Weights of a small mixture-of-experts language model, trained from scratch on English Wikipedia.
Size: 9 layers, width 224, vocabulary 8192, 55.9M parameters.
Experts: 256 experts in each of 9 layers, 32 GeGLU neurons an expert, a softmax router.
Below are experts of layer 2 (counted from 0) of a mixture-of-experts language model. Rows are named router (the router's row for the expert), down (a neuron's output weights, with its number) and show model dimensions 0-223. Each number is 500 + 25 x the weight over its row's rms, rounded and kept within 0 to 999. Numbers have three digits each.
Before each expert's rows: a language model's description of what the expert responds to. This comes from a sample of Wikipedia text that the model never trained on.

# expert 37
Description: Government and official actions. Words after governments and nations: United States Secretary/president, Government of India issued, Council approved, had; also authorities, census, Bureau.
router:559470452479524464526494506490478497491477551470532481455508529471481503541528513528489500523489515493507471538543482464548482521486502504477459501481481493519471523507480507497510522509539496442470474518516415548482522539468462458503529444520499519513496518458484557483520452491516506495531480490483453487477503468502490497510513529539482555486490493493496497461504506496456507520495493465507528502482510485471542497509521477495515517513505482479531516519472487521491493497513507514480512481475484503521498519533550491527536529508499530516474499537546481529487492466520547502502506516517490513493509530495532510470526497482475518452497492480465490481481458463493537474519
down0:494489506545477516475539519515481502505514479508517517529481515464525462471498505526469507514487495519505517496489491512495504542554531500469411491514486448496458484517483488547466509499509487504528482521531512488481508503528484430486458558496443484474530512510517497497476522477452505507544506510485493486507497467483481473515558515476518553473512504550480510490516523471486496518483518504498508497479503475461496476492534523484508518492494507508485466534490491475467500452469503512495537490502474511540564488542485494496457479526528478522487465524549496512522495483541495478497483513535557506526509493517500541532512523489528475517468497547472494476501546498483479528491
down1:530488520515548499523535514522498501496533532498504522492544474531516525500520501474541541472458538492529524521485457517498464533474518530521476505507482527463512456516549479473477489506488495488518463480489517509524520495467485498491517455487507536498520509496471485506432472498523494474481482518502471498494465490499485463529491518509466482523516551526477518477482492494517474491515513470535537497493536509531506555541490497520554525501514497448489487475533485483508530494535544487464476497474511470483513540503531490501536494461475456524530509520487498472453456494488474491425512479525490492440532532526492499509504528491497506521473487503474517477499485501549470459509
down2:473526506542464460481470523474533511470493489476484486476497485563504503535502484527559468476518506493515490452476528470498528561479478487461523465500479492532520488509504451489521519494451500510502518526450482525489515477523488505474450474488507480531503470520506487543540517482509463526509513507507497508498514502511503492498491504453503536496494460531497475500492503486521518470462491480461482503510507489467523513477484504528487498487503514454510523474516565522456536520489514511522538501488499538538486508477499476514488525493508505525481513508533474487440507511454518494510524475558468525497500478536505481460507464509466510478575558518511474515547527491506493498532
down3:527516479510462516440488492470509473480554505519524470486507524541487484503514504494475492499551517497485505484524495463485487522532507520454510493496484442479486488464498440464541489489504497505534466517481496523528547503461514498433489480439498532483514465467499578497530509502512482494449488488502499458486500503486500480526483455486538487492477488519495534518535489479474494495475527508476476524523527505474479504523480503499554498507464530494535490518529526521514514477483477459547470534511522461495496500494495514508499504496535509521466456481492486444534462523494523501510528490486511472472532487514517549499477507531502479498497493458494508464482510518526499443539
down4:523509549561510529478512488504525532520480485517519494481533515475516493450467421489538542467472512503533527462514492517463482483491479494476506511522493480508504487500517467475529491544520494493498486473476497519503483524484434487527468487500482504530504527516523464464547496477491477493530574495508505556502493453491491519499497480498496539528513553495511495517518518532493503493548507498494491463489504493469505480542511498494497518548521472507500528533555528484484498470520470550519515487507462454556517546481517504462525489512465474486523535526521507482454497493452534493509523501469501518509499505499510474469497547532488500513512524495505473486465501493520508522523
down5:520511510479578531508478495513490553505473459466493529544473491486487437489449527489528558518487534513497447488444437487520509483507514477492515523489496492471531492499495511517471535448493482462487504476473494504482473460513470472493510464471512505526452513480484493496472469507489500537532499500486525510493480479528481494492489504487509448570496535513549522488469473490485510476542492500466557521483510521513481496523497497446508485509506473548529526516548464503465492501501468509516500511495492497503473508502507518492490473515500495482487506500505500465491502463437479473507480528507550504505481521512509491487501473495504486518515490471485558510501512511531510457450
down6:504501515502476482475491545504471427515485495500492453504473510466506484516529551498453461519536487540456488480486556490563463516507485448532455490508522475504499498538459511530478483484508478531476462518498502525490502440516510502469482459525514514475509478542501523518491511523508497497463446488467540480498524529497502478467508467513476484492535454492505480473525478441453491457513477501504497506503498522514537495427514497497512481498539537502525451488499460551556499490522462516513466469526515499473518472480469509513487481490509547502503499509506494499553481516509532526472511485515500496517506455504522505498502487511509503488502495497481481496465486500494494503518
down7:500536522508448502480537460537500478504480526529488495492550505504502483516513456479492527506529475496500533458507538502475524538502501461478500506506508516467506519466543507520531458493520497508495528534496458501548507522467451507473451490458533494537483531533494511502539491516489434471480508477546497477452499481525482494492498536549458541529531518480457491456546499521505501488465524502526508449463511506478489500474490507493487474517534485501514516475503512482487518504459481481511484475532485459499506558490510496529499509472478460501494467502523513508494513503479526488541503462481543509513541509509501540517538547499516475496487483461472486525491472511459470494528
down8:499541510512504527480495484503467530498520484516543511523502506510545490513506481474571576519498500523512472524468532521507551485525536508494493501509513485523512510465477500512440487512509528470448488521512481458515501491486501494495510544505572506483511474529521495545464522522530522464488558520539494487522470479484528480508451499501486509487515501482495514495535480522514546492522498504528513490474482552501474505488493507489496486540516503520550517481490495473510470547509510524478483471510465477439516520513498534541509471482539502488465455495516459466498504480472489522567499485496485480524492484469500490544546492514487476528497531539507508526510546523483498493479
down9:501520518500486539494520502530547493530545489500464459482538536517517475506491471445492465466526480511494518494509496484497501492481488495452525479502457550523536494456451474491502506487496476490499494507478504534556501517499443524494438530475471488537509495485470509466490527494472518501493495521519501464471484513454503498526528493541506503489473476444492513466490484491514523469441506513489484535523475473447491525539486470497523482511510505550475479510453528527513489484500477489503495499546447468524531528512484493518493510452476488482499479506468551500520492504490542505486509490448513517472513538480511507524535517469547499513500498461490467495477514507488555489487
down10:503487522523498477479525520507512485493521489501474507498512464521484524481490488492467511503500521522472556485503441527452453497491503550529523521516519506471471511521457502487488497495516529521510448470496514535479490476473498466500540482484474499524509464479488478493478510506497524481453484505460546517501478518521523470459476475500512497523509500505527493501481488504504495482472493505534538475484460471493499457518510535526519459520545560474521502469500498519533535456494534480437481504463518480468479487513479504423510495546471527504484514496520530539501504538517482513498480510544540456506484482538474461475500483536486466569468528502475504500505517456493509502521
down11:483492509531495513514512489525460493502498519503499518472534518491497485421553500488504520490469505497515494529524474523474495519481524485455517464530514518509469480505539478489551478490481475497459535509517505479518488483444552513506496555478493498494470502551535489507543522488468521521502489492522493463497473457525474493505494547503444462502559520478468496512463512485526502480462497518523466524534485502492498540480497520486513474518476510520508524499510507504477511471469468526498470529466500487522515483455527468467480498512547549520528453499488506512521554503540469465518507483470514495498531500527458477496522544533503471474460507446517487502516521531521513521482
down12:523523520546485484478490513535532472504518536501448486458514485434495473468515509503510501511511478484484540497510495511496499525486470549443504502524476508533534522557475512515519502501515498510484498547493479497497477501478470523475497481466533519499536526504505509478472468509487491472491484469489521492454507473493505537519487497524511476471486471500501481539536489489451466552453502471548516490482517487465469527498554507557539515532541486531505529482483471444503554453530518485513503467463535478515523492473493486513510472506506550517555485500500505517518535519472487463497498485513497502500520498489491480471517489505515503514505483490509540452495499477505457439473
down13:516511496481486531473491504503492503460491498495488512480526513494459493470491490500497496485474509508496506513508479511459522506460497451504477488495516508517530500422543478508504513536505524500502512472492499482512477538535542476525518495513514494520496515493490508512555478494505438503494490500534538519492547470561559513482485491497445500520484516491507505518510515529540499483475489474456549504536503525537463529449476486475449491510492508534494490479510522539478504535498542485551523492492535518486516505494479526509468466516553505490506486457532491475523509487503501490504468464499516523540416500472481510502563486555487493549512502489522507496521499510464471550489
down14:515544512507508511505465494437518498527490486535471495496495532497512512492457532480479497526501514546522527451501488504502514506539484512499467507496467484515531517477526540504501505497482528466487473481489520491533512515429506512449463492510539538485504491540518500475504503466509489467527505498510486489509497499559530508499461461485564503500497520484432484492525477508474466512474534471463502516497562495498488529518530500505507513512519482536491518493521543442475490482510523487497502515498517523552524485476514506521472463474433514519485520532471508514555494480459517514511495461500512478484466497514491505487536563519510483504461506533497466501534491503463446481480
down15:536481474504491479517475507460498511449489513521501527486485541529493571506517457456452451512533481542505515507479455538546501527502498469501505501543503491485509458506504513441505443486508536516458505475448568488496536442479518536484529471508494496508456491496490480493495499520504458481478492471504540461505500512510494524479511498550511543509500502529497504510505540487480497494484492516501487521535531519460460485497481517491499549487483522541535484495478507523493535482464524467491548476489481497482520514507499473453510498469491493503475503534489520502487479495546506481484514457480520526464512490481518492469527504460516479505556515509541506490504486471505530485513
down16:481527519483496474537482516502510512508475485519476489500447513474510498482564479503503512489526475462511513487508506503519484545491482486507482489511471472494508500485510475500503532511543438479558489476487489539454512507518513509507520501513505465460518474499513453483506487495520529559481466509515466490458514514512549502549476484519490500469519514547517515534477468462501524556468444474478539507459501530528519497532510494512470500498513496491490530502444469509513484492519510509494467476519475478497525511504462478499469473503519523511518482489528500510461443477569496490516463507503483504491538513475498506558485478523468473456483447484523505472488510465545501495451
down17:512520521522517513479500524535522514521525479496513492518488481493503519473487518486494486498492502462481490467495463518488525470487529475488521558489495499503533511538513510515485503483475443430478498472525479504473475411487501474543511506501501498461516503520511557474446480500463540487459467508565514476511485533488458476487493492496498442534521455523533523487470517531484480539503541520524516541516502456487528520497502509481542472496505497523481557502522515500485517462500489507509492508485471524513523449481509496514476481505495492497485534466511510486516520515496467532501492464470464499543473470504515507528465504508486491587479508524503512463477504488484504509462
down18:554450492464533483486458486478459519511461489511497513477540510498492457489491510491466516552510508475498518491496482486484511461483516499497488504489507533527491556492436488523531514513503490527534478510562522496535519495505513485482497483475557476507548490458504474504528499543523461577507482474476477521434510495482529539503547531461519506474478500542510527539472466513472481504506467515493525479482454508524500512512528516521503529506459526481554520502465478504495515506494528495511469470446489469503531530514493465471505483498496500519474462469488480489515484481469524505496503483511464495500490514485531510498520485518497517509499463482509555535494508479481461525489
down19:512525525498479511485513522544485523466524489516501498492489502489512527547550481488559500513475513489519557466502500492474470535491486473516525489499518543512511469493499487492464524525502493510483489561501524483479526465492525513470518494505458487529484500452546462505459481500508519501468546510469507518491460535521517498484519477502470507510537488520500473535480475455507486520545542476484475523467500463457501448496478478547481503503496522528486485500517515497537543487517501500501534519478479523508520471522504499462477468494495511530536508432497495477475531529540508463494513460455532545494508536520464464486472538493466486459494543473534487515502491467498520491523
down20:497489499499532504498504456579506505519500492479511526473537499487522435490495508553529522526442499528515514532491498511541513507579504473501507537522522524500516452497528509509503495515507515509486550513515488488461486474458489491489476500475504540486439498490523513507468489490491464537491483514483518490469479500483465523505525492509501468508504538503488468462453491512506504490500471540516489525447493476550500504497514506465504490486532495494502520501508473516518536476518543509452499503470498477493480473518540522503482487534511476501511531514544494509469528507514503522490481526465484525555508534500524465553525515480481523495457468462513504462486579505473496459502
down21:495514477520540488507500519531514507537483499485512527558480503491508510509466500529541502493473481497507498476550461516480513474533481478491465456485492526521508444525514521517502491533519539486480485473571502458493478492517520492471505501538523488548495489490502448512494479511518513517506495451555489520490454505488506539478541485500495512490471529515489473455487470505555502540504504533478523512467481500516494524459526511487469462475490502498476516525484534518488499491488495505523533487507485476531488478478492452512470452512441491531531483486537513493482515497537524554514484515498466531513516522518533474517519494522513531464509481555539480527483551551471518527487
down22:512561487521516519495478513507488490542476505454559501499503450507472517525537496512500468449494487498486479488521513499495503513518507480541508498529497501499477508485512536481510489519501495476537477519477482457462522516533496506491462483517488534510518520485504452459482501493484534519478490528531502550525483452479469536478515535492477473532467448556510535457541521464457527530488523477522468518495537548478499517515477519515466519494490540472464520519479498511512508478501503514487534486558507495533540485523535496496496487511535461479504494508512487546507508466493534512511478507471508483529519505467556487523507500482473521486503454492570502554468507507529507512488
down23:479536476502462500440507496470504529545467513477461503453508499469503501513498498510484492506545499550502481479504509475492493501485500513504495509522484505512497543482457488508564552502517505496527503530524474532567485515478476475494498531475533459467550482521497522540503537497501523532493534538503487523501527535482491485506470465519484488505505503528467465541523495514477495487450458476489513482509458456473503542543476527500544467542511513481520500503491515468461481524465542571516516487498525492511529561491494514537526474523485486497454453478535496494495511488462503524532483498492494495492473495502491520520529473529473519502479503481503466474497501517476496525532
down24:479502491467516466483479477441487475467483544478489503525512508501495465477516485482505487547532482495527486517495484532449463508530518493506441488535500490511488514469487515522509457477526502518502517484501474498464518548491474443505500481499496518506510496517509514509490516507479522498473519527476512496494478531474513463492479503484502521466482465497502472512478482490492501512503513472510513510524501500486514559499455511503490541538411464504494481457493535540476550511510504489501528499477491501540498508477451516449498509513472479513487531468506570507523485508506501461509560462512466551484530484512465502508475490548510471482492514455501496527577461484510527522492
down25:478537503495522522488517451552473504522532479536483526494540489517497456489489501473523507531460515488474513514502503525501535513480526507524502470517492556461491520496548524492514560501515519460509502538490507482491472501476467543495512513489445476509463478482526526505533518520533502508512535486513516534476462503497543551524486505530528463473526533548445503463460478493520459522500515511520503512501510486499491482526488479478470489517485480532507477543455482533509462512517508495495506489536523474521523513512531520459479493494511451459501492505525499534463501543555437520511544526514528476504504485491497489515542504456528511485489489477507509469465529506505477484480
down26:521491479552507529495504478512505503497525526525456502482505463528497464475503489503477511473495530517493497506529462488505509440542539518468497506515519498521451530514521493489457517512449514480505498522527483510483465521506523516510529492484513498515488466539507507492529520521506490469465530526505464543487484468466533442463478492493491483475500483484467485444473538517505535515472512455509529521543481506570522475478481509498532489546521491486581487529537523481497459480504541515501474505506522457476471479485509471514518471514512488511525490513502481495538492505480498521502517495502512464514461482509551465503505493508479505551445530482486518523504489448548521523492
down27:522515518471486526495542527501529478508497548507494531531485495531502470479535514505507495530494459490472524500504495529483509510491479502445470477532481530509527485546445435529524523517488501497508478523541498451521519508471481477511494504473487561496514530524552455489520523470468511501479493550509480450487497529552516486509467493451502504531507461488520456482540495483512506523542511471481521516547495527535491534531515493501481538505561481483469500509522538470467517530529478496525515495476499487559493486505469476513497504506513529515514522468504502504517537482534484510524506496531496511526461486559551520506511494521492505505508470553462503500522493490494503477478
down28:463469507470486486537484526543512480481519499429484495431503497477505458494481467561521445542516497480513516512486475449487482548479474502501490502529499528500464484523499506500486466485570517483489523495510491562527500498532487462493461514503536491511484458495535509487513501498521489501528497512477517484502459481522542520502540531502494510487481484506509433490505521499527456470516493498520481517525457465499508485504485483497532493526492517503491453491454460472512513513492508511447498451524483493501483497537522495456537501523512532501543489487508527487481526495471489502478502546446494539493489505498464507509517490505522492451520482504488539529434509516490500511507
down29:458488456486528477547515470548495507509511506498500514520482485520454483494505495517524466489485515524498461490462497507565508447465458517482541495472500477535486504464506524515529510518471465511516477472525495479470485484477479543461501487529503477473484472488524483507495489490494490533519512540490467535530493483524487530466511535545518487499523526518501520535535506515528477530510516509525522487447507480513526546491479485497521514483464527434531464495455469498561521563493520493485500501445475472509479458516530456538524457520497522514492540506487497503464500506519495519514513479500501525512523522509453482492508488503503547484464502519483530452491470500490516484473
down30:543470504477493489506434467513515513555511511502449480507475477493493500509480521511479492538485512526574465454498529473523500484497492495470463482518474513543512486519508507472486560527505514490469487476527457483508500513490511508452499499533523537501521477486511503493518487478499522506494502517453517468523440547502491497520533459442497461521481531484498537513467484511501478484523496496518491431523516516523498554517476482541495523478509466484504513481496485502488502487508507495506516497499514511487514459495494494494514483507568505501508542505467499505489533479467496534517467558519442496550473484504486486499464500517523428511476499503531455510510533470499479474513
down31:509476515522491483491468557478454549494500475514527495505490505528489520536547513534503472502482503502485469471527528476483515454478489490481519520498472480487474505504462475500511451508502527540514519535469519495514502470490501490485497445453532482514515500462469522445485490499512549520490508506481492506514544515496493504498460489497522482483489505498510485535513481497471497507502510561483468511484464480488444434523535505514516476497548502515507504443495479479512530461506553489498486488503538529463444524501521498532558461491512461507503481520463511468482485542518453479480516489492440519458542489513512496507466531504495506483505491499490490497495511500560477463529